Weights of a small mixture-of-experts language model, trained from scratch on English Wikipedia: 8 picks a token, a variant of Muon for the experts.
Below are experts of layer 5 (counted from 0) of a mixture-of-experts language model. Rows are named up (a neuron's input weights, with its number), down (a neuron's output weights, with its number) and show model dimensions 0-127. Each number is 50 + 15 x the weight over its row's rms, rounded and kept within 0 to 99.
Before each expert's rows: a language model's description of what the expert responds to. This comes from a sample of Wikipedia text that the model never trained on.

# expert 11
What it handles: Inner pieces of ordinary English words after a short start, such as h-orm-one, c-ott-ages, j-ew-elry, plus of, on, born.
up0:16 43 51 30 35 65 81 42 56 44 41 46 62 53 44 70 73 32 41 46 81 47 36 40 49 21 43 60 33 33 40 34 50 54 60 48 57 47 69 68 66 26 43 52 67 34 44 72 74 38 28 58 64 30 54 59 37 32 57 64 54 57 60 38 52 38 53 45 75 55 33 44 50 50 44 62 54 51 58 57 59 41 54 60 43 69 48 47 33 54 42 70 63 36 73 30 67 58 51 67 64 40 34 58 57 80 54 55 23 35 63 26 43 43 88 13 72 37 50 39 23 71 54 25 53 71 21 42
down0:04 36 25 54 38 44 65 17 25 57 51 60 49 43 59 53 52 33 55 83 67 77 62 66 52 25 41 38 33 58 60 57 46 17 66 38 43 34 35 56 75 48 33 55 52 40 60 49 50 50 55 56 74 48 68 55 33 34 42 65 54 48 59 63 36 72 76 35 69 37 24 47 52 59 64 60 66 47 64 49 50 52 42 28 52 23 58 30 29 51 29 67 43 75 37 85 51 44 16 76 56 34 56 64 71 68 55 57 44 57 76 57 36 58 52 55 66 49 48 55 40 47 42 30 51 44 53 49

# expert 57
What it handles: Pipe separators between cells in sports schedules and results tables, mostly after a number or date, plus a few sentence-initial words like As, When.
up0:13 37 65 39 62 44 52 56 43 53 77 55 45 40 34 44 51 43 52 68 21 30 54 34 53 46 51 70 55 53 48 36 21 51 72 62 54 71 26 48 45 42 64 66 70 44 64 25 58 30 65 55 47 74 41 33 26 30 46 40 51 43 70 49 65 14 57 61 86 56 68 49 63 50 65 33 48 53 60 49 28 59 61 48 28 52 47 52 37 50 50 49 33 54 56 37 51 89 47 30 87 85 75 78 36 36 47 53 29 52 59 57 59 39 54 55 44 39 29 30 44 38 35 66 56 64 62 62
down0:58 56 33 57 50 41 63 24 43 58 65 51 45 45 66 59 46 49 63 65 68 44 64 36 35 56 44 39 74 59 49 35 16 40 26 50 33 55 44 57 38 66 39 07 58 50 64 65 37 85 51 46 25 83 35 56 60 54 61 50 54 46 51 48 66 56 26 30 61 58 69 54 41 62 41 48 20 41 63 59 56 10 59 48 56 46 35 54 62 56 68 66 44 58 51 63 54 42 57 57 23 53 64 54 38 58 39 51 33 22 63 66 45 35 68 41 32 56 88 36 67 87 52 42 19 39 31 63

# expert 61
What it handles: Unit words ft, mi, km, cm and opening parentheses before converted measurements, like Elevation 548 m (1,798 ft).
up0:26 45 49 28 40 54 78 69 39 55 59 75 34 48 58 11 53 70 25 52 66 48 24 37 47 51 77 47 39 43 37 36 67 42 72 38 64 57 48 58 46 51 51 55 22 43 71 55 56 41 49 50 65 27 57 58 54 54 66 67 78 90 37 48 45 35 66 38 46 59 51 48 55 34 61 36 35 48 43 57 44 34 15 61 42 82 43 65 59 65 40 42 58 09 54 76 64 50 63 51 72 56 47 74 45 43 66 53 60 46 45 24 59 65 44 34 34 55 56 64 37 15 52 45 67 72 39 38
down0:48 83 41 63 53 60 77 39 55 70 34 32 57 37 35 51 64 49 31 57 44 00 61 63 68 48 45 55 57 69 22 48 53 32 58 29 61 43 10 52 30 36 77 51 47 74 64 40 40 44 38 55 49 60 38 55 55 51 42 45 40 37 54 50 47 68 47 72 53 76 31 62 46 44 53 20 54 50 58 35 42 60 52 52 41 51 53 51 68 47 25 44 35 40 43 55 44 60 96 39 71 39 78 52 52 31 71 59 60 29 65 70 69 76 30 47 53 56 49 35 50 31 62 57 49 30 55 37

# expert 22
What it handles: First pieces of split words, especially prefixes like un-, sub-, non-, pre-, post-, res-, dis-: post-bop, unclear, resurgence.
up0:53 71 84 54 52 65 27 52 61 32 71 50 65 69 41 24 35 55 65 40 46 49 31 36 63 55 59 59 41 71 42 38 66 43 43 50 57 37 57 67 55 46 56 19 24 31 32 34 44 51 29 54 45 71 61 26 53 50 52 81 45 52 27 46 42 59 39 18 46 65 65 48 25 60 60 57 60 33 68 65 52 48 54 47 48 48 25 29 26 69 60 48 58 48 50 78 78 62 35 51 70 78 47 31 70 60 45 55 52 59 46 60 37 35 37 60 81 62 31 32 15 55 37 27 54 53 65 30
down0:62 57 79 73 45 60 49 55 53 31 76 61 50 36 23 30 28 56 35 64 29 56 32 60 51 60 80 59 61 44 54 68 41 38 12 31 49 35 66 61 54 62 35 48 49 51 42 52 35 54 49 67 50 46 81 64 53 57 26 75 37 81 70 42 36 53 61 48 37 41 60 60 49 50 48 69 57 41 66 37 32 61 38 16 43 55 23 78 61 62 80 35 68 48 29 46 57 42 36 56 54 44 61 63 56 31 31 54 55 50 60 26 57 30 49 87 32 39 38 60 40 49 50 23 27 66 53 45

# expert 9
What it handles: Prepositions starting place or time phrases, mostly in, of, on, during, near, plus nouns like spring or past after "in the".
up0:06 65 45 57 49 27 50 70 75 58 40 58 70 58 53 43 26 76 39 68 49 46 44 29 69 75 45 32 67 74 46 39 29 78 36 43 74 39 63 32 40 58 47 43 69 52 67 63 43 56 41 61 51 38 59 26 29 30 53 71 41 45 43 74 54 21 27 41 51 65 32 46 41 62 50 55 72 46 52 37 66 70 39 41 32 77 39 47 46 25 48 30 52 43 54 42 60 64 56 73 45 36 39 38 58 64 47 54 34 65 57 64 85 69 27 50 76 58 62 47 51 37 39 35 49 30 68 49
down0:72 21 77 20 34 55 46 24 48 55 52 40 42 40 51 42 58 52 27 30 59 59 47 41 69 24 33 33 71 19 41 38 68 49 42 57 50 59 53 87 31 30 53 76 45 44 35 55 59 51 45 43 27 38 49 62 74 43 59 57 65 30 23 29 60 61 16 57 52 44 57 65 63 61 40 54 55 44 47 62 53 43 57 38 53 66 75 47 60 46 61 50 19 59 92 40 59 37 54 60 58 50 50 44 72 27 79 52 56 54 60 45 36 47 44 61 43 50 68 74 67 64 66 40 34 77 38 31

# expert 7
What it handles: Prepositions like in, from, during, after, and decimal points or thousands commas inside numbers, especially coordinates and distances.
up0:67 46 57 61 36 49 63 55 57 61 41 44 39 56 34 56 49 33 57 70 40 54 55 43 49 30 46 40 62 46 30 79 39 54 34 41 42 39 58 63 55 37 68 50 53 34 57 39 46 33 90 44 39 53 55 53 70 55 58 60 54 34 55 41 66 48 21 38 11 63 67 74 79 40 43 71 55 33 53 29 32 30 51 78 20 34 69 68 32 28 33 53 60 53 46 50 57 38 64 58 93 48 42 52 56 56 38 41 67 50 37 43 50 60 27 50 46 34 65 40 49 52 79 41 95 66 42 16
down0:54 57 57 28 27 58 64 40 50 53 84 50 35 34 10 46 43 35 64 31 40 41 51 50 59 50 48 38 41 45 56 22 56 30 33 61 55 50 51 61 30 23 47 54 48 49 55 67 69 37 50 67 55 41 43 90 58 55 62 74 61 42 10 70 45 34 50 58 53 50 68 70 40 66 65 52 62 37 56 43 30 41 64 44 58 63 48 52 82 25 54 54 64 43 35 23 32 70 61 38 46 50 62 25 65 55 48 43 72 54 56 56 62 44 74 38 12 43 64 86 40 55 35 28 51 71 45 57

# expert 58
What it handles: Sentence-final periods with blank lines and == heading markers closing section titles like ==Demographics==, ==History==, plus paragraph-opening The.
up0:53 38 59 45 74 29 63 55 38 51 34 57 30 62 59 35 43 53 48 47 75 56 41 30 54 46 51 23 50 28 32 37 73 62 38 29 24 36 62 81 56 53 62 55 68 53 42 53 53 70 79 50 51 74 73 58 39 41 53 69 39 42 90 40 39 36 55 57 42 67 55 49 41 47 68 52 45 63 71 70 24 33 20 50 28 38 69 29 48 48 55 31 50 40 65 74 46 49 29 40 29 81 64 47 34 50 41 40 40 77 57 43 32 55 35 77 64 68 40 56 39 62 55 27 69 41 71 32
down0:29 56 55 43 39 58 54 49 12 56 65 46 73 41 45 44 33 72 38 45 61 57 38 54 51 43 58 75 65 43 41 48 40 54 43 47 63 45 46 55 38 31 17 61 54 51 63 28 55 14 68 82 69 57 34 52 28 51 44 53 39 78 30 37 55 70 15 40 42 46 28 56 19 71 48 53 57 63 42 67 45 51 41 59 34 67 33 44 36 50 52 38 53 40 31 27 72 48 71 34 50 64 61 63 25 73 52 41 67 27 56 45 68 37 67 45 89 78 72 55 54 64 54 49 73 38 54 60

# expert 44
What it handles: Main verbs after a subject in biographies and sports narratives, such as played, won, died, joined, swept, released.
up0:37 48 40 18 53 80 51 54 79 52 61 37 60 35 26 59 44 35 55 32 33 45 46 33 28 41 54 57 31 33 32 45 64 83 42 76 57 61 44 59 64 75 57 33 39 63 47 22 66 51 57 42 39 77 45 38 70 55 45 74 63 45 79 55 57 42 44 65 30 39 32 39 32 63 39 53 57 51 51 30 64 26 53 48 40 46 25 24 45 67 63 54 47 19 73 71 68 52 54 44 64 51 65 65 54 61 23 49 49 50 41 49 67 48 60 41 73 71 44 55 71 27 48 48 62 72 26 79
down0:51 68 56 36 54 49 49 62 43 24 47 43 59 51 55 63 49 79 78 39 38 60 44 39 69 52 67 43 43 21 36 63 48 52 52 58 64 58 45 63 51 47 74 32 50 78 38 54 39 21 68 35 34 72 51 55 61 36 35 66 59 49 18 69 71 49 54 43 52 38 35 48 60 42 36 69 41 55 70 34 51 27 55 70 62 42 25 63 42 45 39 46 42 38 31 86 98 34 45 50 47 40 58 56 60 26 46 51 52 70 31 65 29 53 39 19 51 62 33 54 39 43 61 59 06 73 55 66

# expert 53
What it handles: Paragraph-ending periods, double line breaks and == heading markers between sections, such as before See also or ===Films===.
up0:65 64 75 39 39 51 64 37 54 28 28 54 27 55 64 48 42 24 45 55 20 92 44 59 46 48 58 51 55 33 21 43 64 66 51 42 35 25 47 35 41 58 65 34 39 40 62 57 35 67 44 28 27 40 50 36 33 36 44 54 57 41 49 63 72 61 32 48 24 28 87 62 24 31 54 42 45 48 33 77 82 35 50 62 50 71 53 67 55 63 33 52 70 35 49 55 66 57 47 63 45 68 45 61 31 60 72 31 28 56 28 41 79 48 57 67 65 50 47 48 62 68 73 58 58 62 45 45
down0:42 51 27 52 32 38 56 78 33 63 81 34 52 29 45 47 59 60 55 36 64 25 39 50 43 60 44 71 55 49 47 41 53 80 62 57 56 49 49 39 53 93 72 33 61 44 51 47 62 40 35 75 59 35 52 83 54 44 36 76 21 72 39 35 42 52 59 56 19 36 46 46 56 70 20 59 53 34 48 69 41 62 28 22 59 55 35 68 41 61 54 43 31 60 44 40 51 57 48 59 53 42 61 41 32 44 65 72 53 63 51 53 53 82 48 39 41 38 46 38 11 47 64 48 80 66 67 23

# expert 39
What it handles: Main verbs after a subject or auxiliary in narrative, such as played, won, turned, joined, died, plus verb suffix pieces like -ures and some table pipes.
up0:35 86 39 65 30 17 53 37 56 58 82 59 49 73 63 51 62 28 46 74 37 69 81 52 40 56 31 37 44 54 68 42 42 78 43 45 52 43 48 28 22 36 60 47 48 62 53 42 35 56 18 44 61 52 39 63 55 68 26 64 04 59 40 83 51 48 46 52 58 53 30 36 60 56 48 38 53 47 37 29 26 84 67 49 47 72 47 44 58 53 66 60 59 45 46 38 57 24 68 76 59 70 61 36 36 44 57 54 62 49 41 65 63 40 49 30 63 58 32 57 36 59 65 37 43 63 42 42
down0:52 10 66 35 56 40 75 49 43 30 27 41 57 35 62 54 43 58 70 55 38 51 21 70 38 37 63 47 57 27 32 35 42 39 43 58 51 68 42 56 55 55 21 61 71 52 66 48 34 79 42 45 43 59 66 56 42 48 71 69 51 48 49 29 73 79 30 52 47 46 45 76 43 54 46 62 33 72 56 48 82 40 68 30 53 62 54 50 45 37 50 22 48 78 39 35 46 68 53 23 41 73 48 81 63 66 76 60 39 73 69 38 61 30 44 42 41 53 35 41 36 36 38 33 45 75 45 31

# expert 49
What it handles: Byte fragments of CJK, Thai, Arabic and Korean characters, plus foreign particles like de, le, la and word-start pieces.
up0:45 50 45 43 37 55 51 74 53 53 53 58 27 47 54 47 45 61 60 65 54 48 57 45 47 28 37 51 44 31 22 33 42 48 57 35 54 63 74 60 21 39 58 73 47 67 76 51 62 49 40 44 58 61 42 46 05 16 50 61 84 27 51 50 45 45 39 29 49 31 48 62 46 53 66 30 61 50 33 65 24 55 21 45 57 77 68 59 15 43 56 63 66 70 76 48 38 33 56 49 47 77 26 50 37 63 61 59 43 48 59 47 64 66 59 48 78 50 56 56 52 47 90 45 36 32 16 59
down0:48 20 55 34 51 49 42 41 43 41 40 52 64 34 44 39 62 10 33 45 48 54 42 54 50 33 50 70 43 79 70 27 46 62 38 64 50 72 59 42 53 23 62 53 33 41 62 31 71 37 43 47 36 65 43 52 27 38 68 40 84 42 86 51 88 40 67 60 32 51 63 49 42 42 39 38 29 57 63 40 82 37 50 37 91 39 65 62 45 63 37 60 61 53 54 53 69 47 50 78 44 46 68 61 37 42 65 58 57 58 35 53 38 51 62 55 40 42 25 44 70 68 62 25 43 73 22 37

# expert 2
What it handles: Commas between place names such as city, state or country, plus degree and minute marks in coordinates, e.g. Toronto, Ontario, 148°.
up0:52 48 85 52 66 23 48 58 62 69 71 28 54 70 64 75 51 56 55 41 76 35 60 60 45 31 57 53 15 29 58 43 41 51 49 63 54 79 55 63 30 24 52 67 23 52 38 49 39 31 26 55 49 63 46 55 43 68 88 58 55 56 39 53 70 29 47 45 55 45 35 52 52 42 56 45 59 71 69 67 54 44 46 44 62 50 47 42 30 32 36 48 26 76 39 42 73 58 68 34 74 26 40 54 41 27 62 49 45 34 59 54 50 39 23 39 55 75 18 55 61 59 67 77 65 48 42 28
down0:31 45 50 34 08 57 46 54 57 18 61 71 59 31 53 34 70 71 64 46 46 65 54 63 30 51 60 79 63 46 32 38 67 39 54 45 21 30 75 62 63 38 43 67 45 64 52 50 53 40 59 56 49 67 37 64 70 47 34 29 62 28 71 62 44 66 32 44 52 22 54 29 54 54 36 44 46 42 50 33 44 63 55 61 54 33 40 45 74 61 41 95 32 52 62 54 50 48 58 64 29 57 62 25 40 61 27 53 65 65 60 95 42 43 55 59 42 34 64 34 20 51 41 53 48 64 58 35

# expert 3
What it handles: Short middle or ending pieces inside longer words, often after c or C, such as inc-or-rect, fisc-al, soc-io, and name endings like -é.
up0:49 36 54 49 19 69 53 60 47 48 54 53 14 62 62 29 42 42 42 48 72 50 68 46 72 34 66 56 58 72 67 27 33 55 51 54 43 37 56 70 32 46 48 48 47 62 67 42 48 73 85 35 55 38 62 44 53 46 13 37 48 78 63 74 42 73 37 34 62 40 49 27 13 39 62 55 72 60 71 64 41 38 49 54 77 63 40 65 52 48 34 47 57 47 66 36 50 55 35 71 57 43 57 62 32 45 58 50 28 35 59 56 89 35 46 61 43 47 39 28 29 85 32 42 27 57 39 60
down0:40 46 52 59 71 64 47 57 23 53 56 33 58 47 64 54 48 51 55 65 80 25 35 66 41 51 21 66 69 52 41 32 36 55 55 59 55 56 64 39 76 40 43 67 40 81 47 38 84 53 26 63 37 40 59 50 41 41 45 41 27 55 52 57 77 65 20 69 27 45 43 52 54 69 27 71 60 50 80 61 39 21 31 65 64 53 58 83 42 55 44 56 33 54 73 38 50 35 51 33 27 45 46 38 35 53 64 47 40 53 42 54 47 43 67 59 31 35 51 58 26 72 19 48 85 38 55 29

# expert 63
What it handles: En dashes, slashes, commas and unit words between or after numbers, as in 1872–1962, 24/43, 8/10, ft, km, kg.
up0:58 60 43 52 60 44 23 36 74 47 62 57 47 44 49 61 48 38 46 22 52 31 64 33 40 52 57 59 18 57 39 62 59 77 59 36 65 30 57 54 22 61 52 80 42 25 55 73 65 81 50 81 49 77 51 57 67 47 50 64 75 49 79 44 35 61 56 42 57 49 28 54 52 42 71 46 32 60 54 55 25 46 66 58 31 77 54 37 26 45 65 38 60 57 36 71 62 44 61 39 51 34 29 45 24 41 61 63 35 38 19 60 60 31 24 61 54 63 31 70 20 47 56 42 44 32 33 46
down0:65 47 34 56 26 47 65 37 71 55 55 35 56 54 46 82 49 45 59 51 52 69 41 31 52 54 64 59 49 47 50 41 26 47 47 53 51 38 63 44 49 68 63 56 45 53 80 53 35 67 52 56 86 64 43 71 12 63 66 45 64 34 45 56 26 33 74 41 56 33 51 36 67 57 49 54 28 37 61 53 59 68 51 22 44 56 92 38 23 34 33 35 52 51 43 69 86 47 51 67 17 49 58 58 73 53 29 65 33 37 35 57 58 38 50 61 45 68 42 50 48 29 48 29 37 32 13 68

# expert 55
What it handles: Table pipes following numbers or percentages in election and sports tables, plus subject pronouns he, she, you, we.
up0:25 41 52 42 23 34 55 55 75 40 66 68 31 46 59 48 46 48 18 59 49 75 58 59 57 31 57 41 85 32 51 08 39 54 78 64 62 76 71 43 40 35 54 46 53 46 35 45 40 54 46 47 45 64 45 39 51 09 62 72 41 42 31 45 61 57 54 30 56 45 50 44 48 25 63 29 45 38 63 53 66 69 51 64 45 54 52 51 65 52 18 64 48 82 54 66 50 67 50 72 54 81 52 43 28 53 30 58 51 53 45 41 55 61 12 41 50 56 45 49 32 41 46 46 74 84 32 44
down0:42 40 47 68 49 42 74 62 36 66 67 29 69 45 42 34 46 44 61 40 67 40 43 41 33 56 31 30 33 53 60 31 54 53 82 44 31 59 44 55 65 40 70 73 40 35 45 60 43 41 54 61 59 52 68 34 28 32 32 47 65 85 46 63 38 42 60 43 23 61 39 53 50 54 39 53 71 66 37 50 71 59 52 72 59 59 63 43 67 53 55 41 45 17 48 38 38 73 33 64 48 39 68 34 33 22 62 40 73 87 45 33 55 64 52 38 38 62 20 70 43 21 33 78 78 71 45 41

# expert 0
What it handles: Prepositions opening place or time phrases, mostly in, on, at, during, as in born in Hydra, on December 28, in 2013.
up0:53 70 25 51 44 24 85 62 71 60 45 72 82 50 48 65 49 27 48 42 51 49 59 24 49 46 37 54 54 50 44 57 47 28 17 68 57 50 52 49 39 60 46 50 36 63 64 31 62 58 57 45 48 51 39 35 37 42 71 45 49 42 58 48 63 25 57 34 24 17 47 66 26 23 72 56 59 44 28 59 62 53 56 80 53 75 21 44 49 69 28 51 53 52 47 71 32 24 63 41 45 71 47 45 59 54 38 34 48 66 45 51 88 56 52 62 91 58 50 58 47 57 37 66 61 50 47 17
down0:51 14 58 90 55 56 51 64 45 66 62 59 60 23 55 21 49 43 46 48 51 41 24 75 63 36 66 16 48 39 40 34 44 53 47 46 42 34 35 64 37 65 41 34 69 39 58 41 43 44 64 70 63 70 82 68 64 34 65 65 59 48 41 41 39 58 84 31 53 75 40 62 46 28 80 58 26 35 43 37 71 64 47 58 69 50 40 59 38 38 38 39 54 49 39 52 51 41 36 46 55 34 47 59 35 86 69 42 63 77 59 40 56 64 48 30 43 25 33 35 63 44 47 57 60 49 64 24

# expert 50
What it handles: Opening consonant pieces of lowercase or capitalized words, often in species and taxonomy text, like tr-ap, Br, sh, sm-art, de.
up0:56 30 41 46 58 29 58 62 44 30 40 51 60 45 76 48 33 53 56 47 47 25 53 28 40 57 22 51 54 51 59 45 63 61 37 50 61 47 72 60 50 36 30 56 57 47 47 48 73 36 40 44 51 59 40 65 43 80 65 23 29 65 44 43 58 28 06 71 26 50 61 65 48 37 63 13 50 66 43 36 51 54 24 34 52 51 40 56 65 45 37 50 74 26 53 74 57 52 63 44 64 62 35 25 51 72 61 35 38 56 73 56 54 41 74 32 85 59 36 70 58 70 76 57 60 76 29 66
down0:45 02 27 61 34 65 48 57 38 58 37 45 42 57 64 33 43 51 57 47 42 48 58 72 60 44 20 26 51 25 47 54 53 50 52 62 23 47 51 66 56 50 51 32 44 67 53 43 28 59 71 43 43 51 43 51 91 45 58 29 29 36 43 40 31 60 59 67 65 63 46 43 84 20 42 24 69 60 51 58 46 33 57 30 54 54 76 59 47 41 64 59 54 75 47 88 50 59 79 46 50 35 35 72 46 62 52 54 62 37 65 38 43 47 72 39 50 36 57 19 58 40 21 56 44 71 59 73